Below are experts of layer 6 (counted from 0) of a mixture-of-experts language model. Rows are named router (the router's row for the expert), gate (a neuron's input weights, with its number), up (a neuron's input weights, with its number) and show model dimensions 0-191. Each number is 128 + 24 x the weight over its row's rms, rounded and kept within 0 to 255.
After each expert's rows: "mostly gets" lists some tokens that are sent to it at least half of the time. This comes from a sample of Wikipedia text that the model never trained on.

# expert 70
router [121 127  98 137 145  64 116 112 198 106 144 123  96 117 138 127 133 133  87 118 163 143 118 142 126  87 148  83 117 135 130  78 139  87 120 100 155 126 136 167 122 145  99  98 134 132 123 129 104 108 124 143 157 145 107 134 104 120 172 127 106 101  86 139 170  72 148 123 147 135  96 139 113 111 110 141 167 151 143 117 127 139 120 133 145 124 123 144 114 142 125 134 136 135  98 158 103 149 138 120 116 104 131 147 144 132 139 119 124  58 118 124 149 111 148 174  93 160 143 144 103 117  91  94 128 112 157 117 112  87 170  99 112  99 113 145 129 118 163 109 157 121 123 116 117 137 134 110 137 136 143  77 137  59  92 146 152 136  98  84 121  97 131 146 125 119 122  86 117 168 120  82 167  99 135 118 152 110 119  86 143 117 140 112 110 121 175 156 112 143 160 130]
gate1 [126 126 107 105 123 124 136  78 180 115 152 131 120 102 124 148 135 125 129 136 120 126 161 117 111 103 116 105 181 175 139 113 135 109 157  53 148  92 170 144 100 116 114 139 152 131 124 146  99 166 177  99 126 139  99 132 142 149 124 107 121 119 141 148 144 121 127 121 112 133  90 159 118 158 140 150 128 131 118  95 125 103 131 163 148 125  94 138 137 130 133 118 106 132 131 146 118 145 150  83 155 137 109 144 127 111 198 106 123  91 124 149 167 146 183 161 124 159 140 111  88 134 129 101 151 100 141  93 136 121 110 115  69 104  91 152 112 146 138 151 140 111 136 146 102 131 107 143 145 146 147  92 134  70 100 163 120  79 140  87 141 127 154 132 142 139 112 146 144 164 119 108 138 116 183 113 180 114 143 119 135  66 131 121 123 115 145 120 113 116 149 118]
up1 [119 110 102 107 141 143 120 131  77 120 140 159 128 181 165 148 130  81 146 173 134 128 124 138 135 148 117 147 115  93 142 154 139 141  87 171 172 154 130 141 175 132 125 146 152 123 131  97 143 102 138 106 113 138  96 127 146  62 135 116 104 102  97 109 110 121 148 135 141 119 149 158 138 119  93  79 123 160 166 151 138 166  91  98 121 108 144 125 137 136 130 122 122 130 145 122 124 119  93 136  83 120 112 114 128 111  80 151  91 147 125 123  97 123 124 136 146 104 138 101 161 104 134 127 139 171 108 139 132 154 109 157 171 121 154 109 119 119 105 152 152 173 132 106 102 118 129 134 118 157  99 144 154 132 125 130 115 162 114 190 114 115 121  87 153  86 152 104  67 106 119 142 143 168 121 148 108 133 121  98 129 116 112 168 144 142 135  77 167 172 120  99]
mostly gets: " Binomial", "°N", " Billboard", " Albums", " Bronze", " Chart"

# expert 109
router [ 93 147 155 102  92  74 119 112 197 120 142  91 154 105 130  99 151 152 125 147 130 133 112 127 113  78 164 103 149 136 157 103  99  76 133  73 117 104 128 110  99 110 104 124  90 116 125 163 120 117 150 108 123 140 139  90 130 106 128 119 112  94 108 183 100 128 137 126 101 103  71 100 152 118 147 154 179 126 106 140 142 161 151 117 183 129 148 138 114  92 119 106 137 160 113 123  84 136 101 135 136 104 146 134 134 117 124 131 111 147  93 130 135 136 127 140 138 137 109 137 148 118 133 133 117 113 141 115 153  61 205 113 136 113  97 129 167 123 150 130 133 146 146  62 122 116 156 115  95 122 127 122 151 128  95 135 145 107 132 153  92 141 134 127 135 128 136  81 127 142 150 159 158 136 109 143 110 117 119 119 143 152 103 117  91 139 120 154 156 119 121 111]
gate1 [112 116 164 108 114 132 107 105 169 141 140 163 106 139 150 115 122 163 105 153 141  90 111 163 117  94 118 133 195 123  90 146 121 177 116 113 139 127 121 104 126 152 138 151 160 121 127 157  92 132 134 104 132 145 115 126 177 118 127 130 108 117 146 137 119 120 115 123 125 113 170 145  89 122 109 140 122 142 127 137  92  76 133 138 152  98 152 106 125 158 155 138  98 110 134 146 147 129 103 152 148 101 129 150 191 138 142 128 126 116 110 181 115 122 147 110 126 134 103 112 144 103  79 110 177 125 190 130 133  86 120 133 148 104 134 123  92 136 141 157 103 125 112 144 117  94 175 137 116 138 104 126 124 135 100 133  88  99  85 146 168 146 158 118 126 124 181 131 162 112 159 116 124 120 154 152 152  96 138 125 119 158 139 100 121  91 133  83 121  82  63 107]
up1 [138 120 124 127 169 157 147 141 133 117 163 110 112 134 101 153 114 112 127  97 142 120 164 148 117 115  87 119 108 112 134 143 130  88 102 159 147 133 134 173  89 138  92 147 151 120 120 148  97 123 121 134 107 154 127 133 139 121 138 129 203 141 177 107 123 135 114 150 120 140 169 148 139 113 148  75 140 131  99 147 171 163 142 112  94 120 118 140 117 104  92 158 117 120 104 116 138 112 170  97 142 122 155  98  98 103 131 139 131  99 179 122 176  91 153 113 129 146 147 100 110 131 120 161 136 132 129 105 112 127  88 110 152 133 125 154  98 151 103 123 136 126 127 122  77  87 111 187 177 100 156 101  99 112 106 106 174 120 136 136 148 154 132 162 120 126 125 116 127  91 129 121  99 132 148 111 115 115 167  87 114 110 122 185  85 110 150 111 117 179 151 124]
mostly gets: "an", "ar", "in", "en", "iy", "on"

# expert 76
router [ 89 112  95 139 116 101 132 114 135 127 119 143 127 134 124 136 151 152 114 125 156 125 135  89 115 122 129 105 125 150 142 135 163 107 136  79 104  91  94 144 140 119 116 109 115 106 110 138 123 111 111 155 153 173 150 108 154 114 167 181  87 119 101 158 115  54 130  96 110  99 142 121  86 129  91 103 179 162 168 146  79 135 119 114 129 161 142 126 122 102  89 144 103 126 121 112  97 127 144 124 133 113 125 157 169 124 141 138  94 137 139 107 123 111 108 155 107 141 122 109 138 126 159 148  88 118 160 151 144  45 146 123 130 120 108 159 129 108 161 131 164 155  88 144 142  87 100 160 118 122 114  93 159 124 135 119 147 117 149 110 103 131 109 118 126 157 127 108 105 153 121 156 144 160 132  71 120 162 138  86 127 144 152 111 103 110 145 156 140  79 104 118]
gate1 [131 113 178 102 134 133 124 134 123 127 140 157 128 120 124 125 132 106  94 152 103  98 178 172 118 124 101 119 138 121 156 134 144 148 115 147 153 122 106 103 109 159 121 124 127 117 112 118 124 180 118 138  99 152 119 108 103 149 142 125  91 110 158 128 113 113 145 125 115 137 130 113 143  87 138 153  90 140 128 120 112 155 158 111 130 112 112  94 137 106 167  99 111 137 138 110 119 121 128 144 167 126 179 125 193 147 125 139 117 140 129 111 136 144 104 144 156 151 109 144 168 115 110 135 115 143  85 132 153 134 165 116 130 152 131  94 106 151 123 154  93  64  80 115  97 118  94 118 132 194  69 147 126 115 140 107 126 123  90 126 131 146 147 153 152 158 120 152 121 113 117 119  68 112  99  90 166 139 125  79 132 135 117 175 175 124 142 132 186 150 152  76]
up1 [152 172 137 152 162 154 113 135 133 123 142 143 131 143  91  93 175  83 131 121 111 113 170 156 136 166 160 121 118 117 165 151 150 117 122  84 126 139 108 113 119 104 134 160 147 147 122 166 124 178 126 151  80 123 101 102 177 118 129 157 109 155 116 137  86 119 141 127 101 133 131 142 104 117 135 104 126 118  93 120 143 112 100  81 148 126 123 115 132 153 103 139 159 134 108 117 185 133 144 119 138 113 123 118 148 174 120 104 131 158 139  91  97 145 108  97 126 134 108 138 171  93 133 145 115 158 132 147 132 107 120 115 100 158 128  91 130 150 109 142  84 140 128 148 123 168 103 122 113 113 186 143 163 118 135 114  94 102 131 139 146 137  97 138 145 120 113 145  98 117 117 116 106 139  83 125 130 167 110  95 138  91 120 127  58 141 172 113 140 161 163  70]
mostly gets: "===", "==", " ==", " ===", "====", " also=="

# expert 36
router [119 120 143 132  95  95 144 137 180 126 109 135 122 113  76 146 143 137 105 153  97 138 115 133 127 108 134 102 154 144 107  83 152 109 136 112  86  96 182  75 107 124 127 137 132 126 135 134 183 136 120 111 129 154 153 132 139  81 130 116 153 134 118 154 161  95 125 112 122 100  68 131 161 108 123 154 150 189 140 145 102 174 144 108 109 155 124 138 109 107 116 120 162 140 142 141  69 133 102 103 142 121 157 168 128 163 124 142 176 122 113 124 137  85 114 141  77 133 119 168  76 118 165 140 106 105 131 154 127 121 142  95 151 151  94 135 159 118 153 142 138 147 119 104 101 127 102 150 132  99 159 126 175 116 152 149 124 115 129 107 110 157 120 148 140 155  86 124 147 122 112  97 136 105 141  91 117 141 103 106 150 175 108 115 131 132 154 138 117 114 169 126]
gate0 [135 125 124 186 137 142 123 160 132 133 122 141 142 185 159 115 130 132 117 146 152 135  79 116 106  84 101 107 144 153 124 123 133 129 141  59  94 110 175 156 144 121 133 136 109 108 115 153 146 117 103 118 182 135 122 120 130  80 127  97 121 118  93  92 105 111 158 127 122 183 118 102 140 144 135 133 127 161 128 152 135 170  99  89 176 140 152 129  72  89 115 109 114 123 121 141 133 142 179 148 109 132 145 147 135 153 106 123  84 103 151 110  88 135 132 118 141 107 107 127 131 126 149 184 123 135 125  98 117 126 150 134 137 129 121 166  93 127  91 140 105 133  80 148 142 119 136 124 132 159 127  94 158 142 131 122 136 119  84 144 100 127  65 166 139 145 168 152 142 163 127 141 125 142 110 154  89 107 168 136 121 113  94 110 118 153 136 111 122 160  94 137]
up0 [115 169 100 126 137  85 116 129  82  46 132  95 184 143 111 134 180 152 177 137 128 136  97 118  81 110 159  87 155 106 103 172 114 124 109 169 125 143 123 105 104 124 114 101 103 137 143 137 123 142  92 108 117 138 154 160 118 165 134 144 147  94 140 104 131 146 150 143 102 153 101 120 132  72 150 100 123 135 138  86 116 107 160 145 168 131 126  84 148 136 124 116 158 111 143 155 113  96 118 104 116 132 129 114 137 149 138 109 162 136  98 111 154 128  85 100  95 145 134 150 140 134 137 165 123 138 116 132 109 115 106 142 147 145 155 151 145 151 152 123 104 125 150 129 111 159 164 158 160  90 116  95 101 143 149 147 117 149 126 133 120 100 110 135 125  82 165 149 121 107 117 138 150 136 120 138 114 119 154  98 186 171 121 124 121 149 121 155 104 152  99 108]
mostly gets: " and", " or", " but", " &", " L;", " et"

# expert 96
router [109 132 150 138 128  89 122 118 139  99 113 103 119 101 104 149 136 119 138 149 130 177  99 120 145 143  93 113 140 143 108 139 139 111 128 110 126 134 100  84 125 136 122 121 147 109 121 145 144 113 155  96 121 137 157 127 119 122 142 106 139 104  80 154 138  79 114  95 144 104  81 140 134  95  95 111 167 169 174  91 154 161 127  87 113 127 145 169 124 124 104 100 101 133 128 166 121 144 109 134 118 120 131 137 130 148 160 165 137  84  94 116  99 117 143 130 128 142 109 126  59 132 146 107 111 128 154 121 149 112 139 154 162 158 128 140 140 126 156 157 126 151 103  91  93 137 144 162  80 125 100  88 134 140 120 146 149 134 166  75 128 161 114 123 129 104  89 135 135 120 140 173 166 100 168  95 122 132 126  97 144 175 127 102 160 146 143 136 117  70  86  90]
gate0 [152 127 126 159 134 165 150  83  99 174 155 154 110 151  99 179 127 124 144 100 139 152 119 116 134 112 103 104 131 123 109 132 111  93 128 145 119 137 156 113 118 137 141 135 142 110 146 153 120 101 126 139 117 124 139 166 120 152 136 139 174 129 143 160 108 101 114 104 139 113  94 108  95 156  91 121 118 114 172 124 125 139 130 112 123 112 131 102 105 106  86 145 132  96  73 133 144 120 126 161  92 126 144 128 121 133 141 129 141  80 135 149 108 115 129 157 120 121 140 145 175 155 125 155  97 121 116 128 106 140 136 130 127  86  78 165 101 115 132 158 109 119 103 122 149 112 155 162 153 126 113 131 159 105 153 131 194 135 114 127  87 104 116 152 176 145 148 129 128 165 116 104  89 109 173 109 120 116 173  97 171  90 169 144 112 125 183  67 118  92  99 150]
up0 [163 128 115 120 124  90 124 134 106 116 111 133 158 125 154 126 151 174 103 146 101 116 138 125  98 109 154  76 170 121 139 131  91 154 167 120 123  98 117 117  98 148 100 137  73 147 156  81 144 120 101 146 140  74  94 137 121 116 109 137 129 106 170 117 156 116 129 122  61 136 141 138 124  99 141 158 126 187 138 118 101 132 165 175 106 134 143 141 163 101 140  83 147 167 178 119 121  86 107 107  91 145 146 139 147 122 149 106 127 124 111 143 118 142 135 102 106 118 132 157 147 106 140 127 111 131 112 116 132 145 127 133 163 118 136 121 165 141 175 103 164  93 128 111 151 177 121 127 106  96 122 144 155 125 157 118 148 126 116 183 145 115 102 101 144 122 110  75 113 113  87 130 130 119 118 102 100 112 132 144 127 112 163 162 162 141 155 115 158 131 166 118]
mostly gets: " such", " Animalia", "′0", " Family:", " various", "Area"

# expert 98
router [130 110 166 107 106  82 114 127 191 139 124 157 122  99 150 149 186 130 110 112 154 153 119 142 128  97 114 143 101 181 118  87 130  73 143 108 146 144 121 130 117 126 133 135 145 153 155 133 133 150 132 137 146 119 147 116 118 131 134 118 144  48 123 124 150  98 133 151 157 112 101 150 166 109  98 117 167 125 152  88 135 150 103  99 119 130 136 146 113 111  89 116 126 135 130 174 149 115 124 114 101  56 143 132 133 120 130 155 149 132 126 130 122 144 155 151 122 136 140 162  79 116  92 127 138 104 174  96 146 124 173  58 130 127 131 159 137  97 170 122 125 147 103  65 112 117 162 142 118 110 126 100 139 138  99 112 126 125 129 113 127 123 130 118 137 175 119 136 109 151 138 117 137 106  97  66 149 107 170 119 116 122 146 130 127 139 104 157 134 129 120  94]
gate0 [111 124 134 107 149 119 102 152 148  98 123 155 152 142 149  68 173 124 133 150 161  67  91 122 118 172  96  98 153 154 146 141 144 129 112 146  94 108  80 104 127 129 121 145 123 123 106 104 112 120 128 112 147 158 124 136 120 134 133 121 179 146 130 103 129 120 117 143 149 131 106 134 145  83 112 104 132 162 105 137  85 152 153 131 118 138 173 122 117 108 110 101 115  98  76 159 165 120 124 104 157  89 111 123 149 153 156 143 129 139 143 143 125 131 137 163 136 111 185 122 106 126 127 136 122  53 158 169 161 122 136  93 108 101 110 140 153 134 112 124 131  98 166 142 102 123 149 146 106 106 155 148 124 137 163 165 104 111 123 132 149 105 119 139 118 101 128 120 181 158 120 149 179 112 124 150 115 150 142 129 125  61 120 103  84 133 127  93 151 159 140 114]
up0 [110 115 112 126 135 112 137 166 149 155 145 151 138 127 141 117 129 118 125  95 135 109 121 170 159 190 105 116 122 157 127 129 115 125 136 122 130 140  85 131 122 116 124 125 122 160 162 118 129 179 120 134 132 153 134 139 105 111 146  98 149  95 164 107 114 142 140 134 129 158 115 149 143  99 128  99  92 120  93 128 147 107 139 145  90  94 121 109 145  97 113 111 104 134 118 141 177 117 167  86 182 124 165  90 140 150 116 133 172 114 164 124 138 150 103 106  76 140 139 156  77 114 140 178 137  99 165 137 134 149 121 121  61 129 147  99 148 151 126 135 120 122 135 138 128 122 131  96 139 121  96 160 128 110 115 146  84  64 135 140 145 112 154 121 116 150  91 125 136 200 130  87 110  87 122 103 171  96 177 112  97 117 140 149  98 151 126 113 146 143 128 129]
mostly gets: "′", " 0", " FW", " DF", "–3", " %"

# expert 73
router [140 127 120 127 139  90 167 143 148 111 120 158 118 133 157 123 145 140  85 145 153 143 101 121 151  83 173 110 151 142 143 122 191  99 125  99 155 142 112 139 149 155 109  96 127 121 116 103 136 120 179 123 128 158 124 137 106  93 126 131 118 128  78 163 147  54 117 131 112 141 102 151 154 138  77 141 169 157 167  89 115 183 119 102 114 122 145 175 115 115 137 132 137 115 143 134 107 160 128  83 114 111 103 155 131 116 139 157 102  75 128 107 138 136 169 161  97 134 132 140 104 126 106 110 115 126 153 100 138  90 141 115 106 149  95 148 122 105 193 106 108 112 129 101 149 113 140 143  81 114 133 100 158 108 113 140 156 140 107  90 150 132 141 114 128 157 151  93 112 144 120 134 134 113 109 114 113 120  75 115 149 117 120 105 168 114 118 154 111 123 142 100]
gate0 [144 147 105 136  95 126 129 113 139 111  96 137  92 142 147 185 133 115 137  98 104 103 145 126 150 158  97 131 127 122 117 141 155 110 144 114 152 168 111 130 151 140 101 103  84 140 109 105 102  94 118 103 113 168 142 137  88  90 146 183 133 156 111 123 118 121 120  98 129 145 160 144 128 112 116 160 133  99 159 117 134 156 130 132 117 101 138  93 106 119 172 164 142 153 144 138 138 168 105 165 126 109 151 126 113 186 116 135  88  73 134 123 108 172  85 161  85 142  96 110 143 110 180 145 117 144 133 155 141 110 131  85 114 145  76  93 138 141 129 126 157 120 169 130 112 142 123 150  98  86 161 129 140 138 153 156 154 131 117 154 122 141 133 126 138 105 149 125 132 159  76 122 120 115 102 118  95 148  77 144 162 105 117 107 143 122 166 152 131 135 144  87]
up0 [166 131 138 100 141 136 152  84 143 137 100 164  97 157 154 144 104 106 145 135  76 122 128 141 113 146 146 138 111  98 136  89 223 122 108 142 134 169 145 118 158  97 137  96 124 144 103 136  96 135 121  84 143 141 144 118 109  74 135 138 104 148 135 158 152 128 146  97 131 141 106 160 131  78 105 122 127  95 142 111 173 184 136 123 124 129 131 148 120 129 137 138  85 152 146 102 169 180 130 144 128 106 111 122 130 173 127 136 150 100 139 132 151 142 118 161  86 153 124 130 122 123 134 122 119 108 142 128 142 134 125 101 131 131 111 110 165 118  89 169 117 104 168 133 126 160 132 134 100 135 140 121 140 154 122 163 170 170 103 121 108 111 144 158  99 101 141 117 137  92 115 117 102  85  92 126 116 124 109 169 143  97  92 102 149 129 113  93 121 142 126  80]
mostly gets: " earned", " place,", " received", " ratings", " Win", " nine"

# expert 27
router [138 105 134 116 120  46 135 161 141 152 138 141 137  83 142 129 131 129  99 144 144 161 120 130 133 115 122 134 109 157 130  98 167  82 155 108 123 184 129 139 113 146  82 146 151 140 111 109 129 118 132 143 142 120 163 109 148 126 118 119  94 103 130 142 146 122 129 121 142 126 103 136 113 111 118 149 182 131 142  98 146 172 107  83 120 145 165 141 122 114  94  94 149 153 149 154 108 110 136 119 123  86 123 177 156 149 128 166 135 112 119 149 115 136 154 153 138 145 107 129  90 112 143 144 110  92 179 109 125 103 134 105 113 150 120 164 118  86 169 121 143 116  93  42 128 112 140 177 114 118 113 100 139 113 103 131  98 104  92 116 159 133 121 120 128 166 127 113 124 117 119 139 155  69 128  91 113 125 142 119  89 158 134 112 170 125 125 155 113 113 126  80]
gate0 [ 95 141 137  96 124 134 140 148 134  97 147 125 113 139  83 133 110  87  81 156 116 137 142 118 112 133 178 124 130 150 160  98 129 156 139  92 115 103  96  91 111 164 117 142 110 117 106 125 145 159 145 133 125  89 169 133 133 115 111 139 154 153 156 117 137 133 153  92 139 112 141  71 128 138 109 104 137 130 163 156 121 147 112 100 136 117 112 110 118 152 104  98  93 166 120 124 155 148 135 161 112 138 127 126 183 130 142 135 126 137 147 109 120 113  73 115 100  85 123  84 169 141 141  89 191 181 161 116 130 148 167  82 163 105 113  94 119 130 118 128 134 125  91 127 137 167  98 127 111 124 145 132 141 122 145 161 116 140 173 151  83 165 126 126 119 113 116 125 154 123 115 117 104 183 167 117 111 120 130  87 120 119 122 140 163 126 179 105 116 118 138 168]
up0 [104 151 112 121 126 142  91  97 143 138 141 114 105 145 129 102 141 126 123 127 142 141 105 150 152 133  83 142 143  91 131 179 131 125 100 183 125 117 102 105  76 153  97 120 162 110 145 101 114 102 114 132 157 127 138 126 111 100 146 125 142 120 129 134 101 122  94 109 139 148 146  94 100 134 119 144 116 149 124 115 140 135 124 138 150 150 222  98 139 138  77 163 148 141 180 108 128 127 124 117 166 137 103  99 138 124 162 132  97 163 104  88 145 160 134 151 149 157 163 112 120 119 107 150  99  79 126 178 105 158 108 175 143 110 155 141 171 149  95 172 131 104 134 127 139 135 137 164 143 125 109 138 115 147 136 125 140 139 104 131 124  77 161 118 100 115  98 129 137  77 111 134 104 107 122 171  88 144  90 127 123 150 119 124 127 172 150  94 120 130 100 123]
mostly gets: " 4", " 5", " 1", " 9", " 6", " 0"

# expert 75
router [113 109 115 131 124  90 139 145 161 156 133 138 142 143 120 136 162 149 155 126 146 116 106 100 132 135 148 108  99 137  96 155 130 109 129  80 142  98 103 133 125 133 128 100 130 125 117 153 116 137 126 133 124 142 115 117 143 138 142 136 114  93  93 160 153  33 113 107 115  99 118 114 124 135  75  91 157 111 135 146 107 125  94  71 133 158 135 149  90 127  75 123 129 138 143  98 133 138 163 144 122 100 139 134 150 119 127 140 127 116 127 152 127  94 119 138 118 160 124 130  97 149 139 158 108  91 166 122 124  69 136  94  80 145 127 159 177  94 179 131 139 132 101 165 125 114 113 175  85  81 135 108 120 126  92 103 138 114 149  91  80 140 136  97 121 144 129 111 162 142 128 137 127 194 102  99 154 153 153 120 118 131 146 120 133 128 135 133 149  85 140  90]
gate1 [116  94 148 107 139 149 132  93 130 101 148 124 116 149 131 145 109 124 108 152 128 131  93 120 160 115 130 118 145 133 127 130  86 116 112 115  82 126  96 124 106 103 154 122 133  74 107 149 125 149 177 135 139 142 153 141 135 101 167 109 130 190 118 142 136  78 119 124 149 127 116 183 101  93 141 145 120 144 137 101 123 184 145 122 102 143  74 119 102 116 116 119 198 139 114 126 124 117 163 149 106 163 146 136 111 183 134 130  73 109 125  78 115 147 160 144 104 104 129 150 103 124 115 146 137 129 128 107  98 134 148 143 138 137 138 106  96 149 147 171 135 140 172 134 121 158 137 134 128 113 168 117 138 134 119 105 107 125 101 137 106 133  94 136 106 167 126 140 105 176 121 148 131 122 101 142 120 118 110 118 105  85 103 173 123  98 197 132 120 178 156 106]
up1 [143 172 126 137 148 129 123 150  94 103 146 117 115 115 141 145 131 116 145 149 149 160 130 132 133 121  98  87 126 116 106 164 141 127  95 157 106 132 123 115 151 103 144 127 159 126  98 135 117 151  65 117 138 101 118  84 169 143 119 151 138 118 130 118  85 161 115 156 142 160 160 107 185 126  85 104 123 154  81 150 171  95 145 108 158 135 163  86  91 128 150  98 131 157 119 149 169  97 104 121 126 108 163  86 144 165 125 164 178 125 117 157  94 138  92 100  91  94 116  78 127 159 111 138  87 125  91 123 145  93 120 148 115 111 115 128 105 144 123 140 156 122 110 128 124 106  87 156 132 121 133 125 147 147 126 152 128 111 138 171  99 119 114 112 125 110 136 147 165 129 158 134  99 141 144 124 154 166 135 164 110 117  89 140 166 120  94 144 169 112 142 116]
mostly gets: "\n", "\n\n", "====", "\n ", " ==", "==="

# expert 103
router [141 110 136 170 143  96 139 141 147 139 116  96 100  63 127 131 153 169 155 130 140 147 126 157  98 119 120 100 164 128 163  90 131  93 121 127 141 135 157 111 105 116 102 150 102 126 144 111 134 142 102 133 192 120 144 110 161 124 167 160 152 116 131 164 107  96 150 119 125  99 112 127 118 101  89 141 140 129 154 122 104 126 112 155 131 148  95 151 118 119 114 112 131 118 177 130  99 130 133 132 118  53 145 128 140 171 117 158 154 126  91 121 123 115 111 151 114  83 146 121 131 109 127 149 120  80 134 103 155  85 202  78 128 158  90 155 131 134 150 100 109 123 100 136 146  95  78 135 111 119 125  96 143 127  84 109 180 132  86 112 115 139 137 109 135 138 138 107 128 172 126 143 130  76 125 126 114  92 130 117 119 123 122 130 119 103 125 159 107  95 131 114]
gate1 [112 125 104 138 136 133 133 144 176 140 108 110 106 141 118 106  84 153 102 114 145 129  94 143 148 100 144  99 142 177  76 119  84  75 131 119 186 102 125 143 116 143 109 114 172  84 131 131 152 115 119 118 162 119 137 100 136 129 138 148 145 131 134  94 111 103 138 115 154 101 124 154 137 152 116 134 133 135 130 126 146 188  97 159 120 148 177 123 122 132 123 148 134 150 104 112 126 123 128  86 102 106 130 140 131 132 136 114 136  89 119 145 127 139 109 155 189 122 117 119 148  97 167 133 120 110 162 112  91  97 134 129  90 100  83 143 116 120 118 104 124 116 153 117 166 133  95 158 156 136 114 166 136 147  87 172 116 139 110 107 111 168 168 107 147 103 124 127 102 168 139 171 154 122 152  95 145 130 162 110 103 139  86 165 146  75 172 109 140 120 146 149]
up1 [160 154 133 134  99 120  93 120  97 100 119 137 174 137 107 133 169  87 153 153 128 145 120 108 120 170 104 152 162  94 124 140 140 154 102 167 119 160 116 131 125 163 103 122  71 174 114 133  94 136 150 120  61 106  77 133 105 143 120 123  79 124 100 167 134 125 136 147 111 164 120 126 151 139 165 108 128 165 172 156 135  79 134  99 162  98  83 113 133 109 113 114 130  94 150 138 154 128 101 118 137 130 114 152 115 103 156 131 111 160 137 114 123 124 140 106  86 134 150 145 121 164 101 150 139 109  89 130 189 142 111 123 152 135 140 172 144 124 130 147 136 148 105 135 118 145 139 138  92 115 121 113 129 142 165 124 136 136 137 125 160  76 119 149 105 132 149 124 137  82 134  96 131 137 144 125 106 134 108 134 157 122 174 102 109 161  79 148  99 130 136  94]
mostly gets: " pre", " L;", " Fort", " W;", " Position:", " D;"

# expert 116
router [131 143 135 127 102  60 142 155 167 124 111  84 141 119 114 102 169 126 119 145 121 123 123 161 106  81 128 103 112 174 182  95 176  68  85  82 122  96 101 141 114  93 114 172 112 133 129 113 133 131 156 133 129 154 149 140 139 125 152 130 123 106  91 155  95 111 120 123 126  96  85 117 104 121 140 148 182 118 109 131  95 175 133 130 158 174 165 122  87 123  64 103 123 132 135 130 122 111 129 118 126 108 139 138 154 119 119 132 115 145 109  88 167 136 110 150 137 113 139 128 122 124 129 148 100 109 130 111 142 108 180 131 130 111 111 123 142 133 154 167 130 125 137  62 111 120 111 130 120 126 150 103 133 139 127 164 125 138 135 133  84 149 125 136 111 127 100  82 101 164 130 140 124 139 162 166  95 141 117  92 117 138 100 126 135 108 134 179 158 124 141 125]
gate1 [138 138  99 188 126 102 158 154 133  88 117  70 148 157 111 107 118 103 129  97 136 127 128 135 123 147  88 154 155 125 128 114 158 125 111 150 132 125 103 124 118 142  86 122 107 109 134  85 138 143 105 156 156 162 124 168 128 104 142 113 121 113 107 126  94 113 141 125 115 111 137 126 106 144  74 165 155 142 116 192 149 131  97 152 170 104 135  88 122 123 146 118 173 128 136 122 115 110 106 118  97 105 109 149 168 135 136 118 153 136  90 105 149 167 110 173 124 106 150 150 157  96 151 147 104  96 115 140 140 129 140 113 131 156 164 108 158  86 136 118 123  91 140 128 125 143 102 180 126 127 118 141 188 140 106 162 116 144 111 103 175  89 134 151 128  83 127 118  83 166  92 116 147 129 161 126 109 132 112 118 159 116 125  95  96 143 120 167 137 146 118 155]
up1 [129 151 143 104 110  94 132 152 159 121  82 137 162 138 134 116 169 123 125 115 167  79 134 157 120 159 104  93 133 127 142 149 181 135 125 119 122  94 110 152 134  95 126 151 141 141 106 125 140 181 135 159 149  96 123 147 100 108  87 114 168 152 167 164  61 142 123 100 100 126 142 124 102 121 104 135 157 104 105 188 111 156 162 160 134 124 130 142 132 143 139 132 132 109 125 107 123 153 137 108  99 127 119 140 132 141 149 150 100 156 108  74 143 152 119 143 148  70 149 116 165  76 114 147 108 133 135 145 143 135 105 106 114 156 127  89  96 134 127 133 120  73 138 158 154 122 122 154 138 140 139 116 148 131 110 176 112 132 106  77 152 115 133 135 103 103  96 140  81 151  92 109 139 141 140 137 140 127  96 129  82 118 154  97 112 172 120 155 142 122 123 133]
mostly gets: "ya", "idae", "ada", " State", "ala", "ș"

# expert 78
router [ 83 142 130  96 110  62 143 162 155 149 124  96 151 108 137 115 147 151 135 122 137 142 127 148 132  89 145  89 121 122 172 134 153  87 121 115 116 115  94 116 134 132 139 107  96 123 137 130 136 158 125 107 145 156 132 126 104 139 152 140 144  71 126 170 129 110  90 143 138  90  37  77 120 138 123 160 164  96 129 119 150 168 131 155 140 132 125 138 102 112 136 128 135 147 147 147 132 130 119  81 146 103 127 126 172 136 139 173 137 120 132 122 151  84 101 128 120 148 110 128 126 102 115 174 117 100 132 120 159  98 201 126 121 134 110 137 150 144 166 133 115 102 126  94 115 119 141 138 105 139 158  82 121 132 125 132 134 120 151 132 103 130 130  99 137 170 120 106 120 183 130 153 156 104 108 112  76 140 139 121 113 153 107 109 138 126 116 177 179 104 131 113]
gate0 [109 116 125 194 161 144 137 122 102 158 126 126 107 110 127 172 122 113 175 167 101 143  87  94 131  92 124 122 118 125 142 146 133 136 120  66 151 133 111 108 101 159 157  89 119 117  64 137 176 156 134 118 145 168 117  85  78 137 147 108 136 119 130 146 111 129  88 135 120 131 112 177 148 147 149  91 180 140 134 144 102 132 179 113 134 118 145 150 133 112 104 129 114 134 100  98  94 148 111 133 119 152 156 176 108 103 147 162  97 126 102  80 145 117 153 126 154 127 117 113 129 142  94 128 143  92 149 120 125 127 142 100 113 119 146 110 113 139 119 168 141 126 136 136 142 104 138 136 137 159 116 141 105 135 127 113 138 136 142 145  99 155 117 167 116 108  96 155 133 140 110 111  99 158 131 125 110 108 146 158 167 193  95 134 122 137 100  84 155  90 108 148]
up0 [119 123 127 120 128 117 124 132 115  88 153 132 127 130 151  89 152  86 137 158 165 155 144 149  90  75 114 118 156 144 116 107  97 121 147 118 113 126 109  89 156 130 133 137 153 166 123 149 118 159 121 122 140 106  76 164 158  83 121 118 158  90  94  95 123 139 125 170 124  53  98 128 134 144  96 129 139 126 128 118 134 135 113 177 158 131 123 140 139 160 155 104 117 121 145 145  96 170  81 130 146 143 127 158 101 133 107  91  97 159 102 131 120 120 138 165 144 112 116 127 154 149 139  98 155 154 135 140 113 136 207  72 146 155 118  93 125  92 131 135  89 120  92 125 124 112 136 150 133  66 145 154 135 119 103 137 124 151 149 170 154 127 103 119 140 157 137 141 140 138 138 155 139 150 136 124 122  99 102 123  99 104 144  90 173 131 100 123 135 127 141 164]
mostly gets: " York", "ana", " George", "ley", " City", "ina"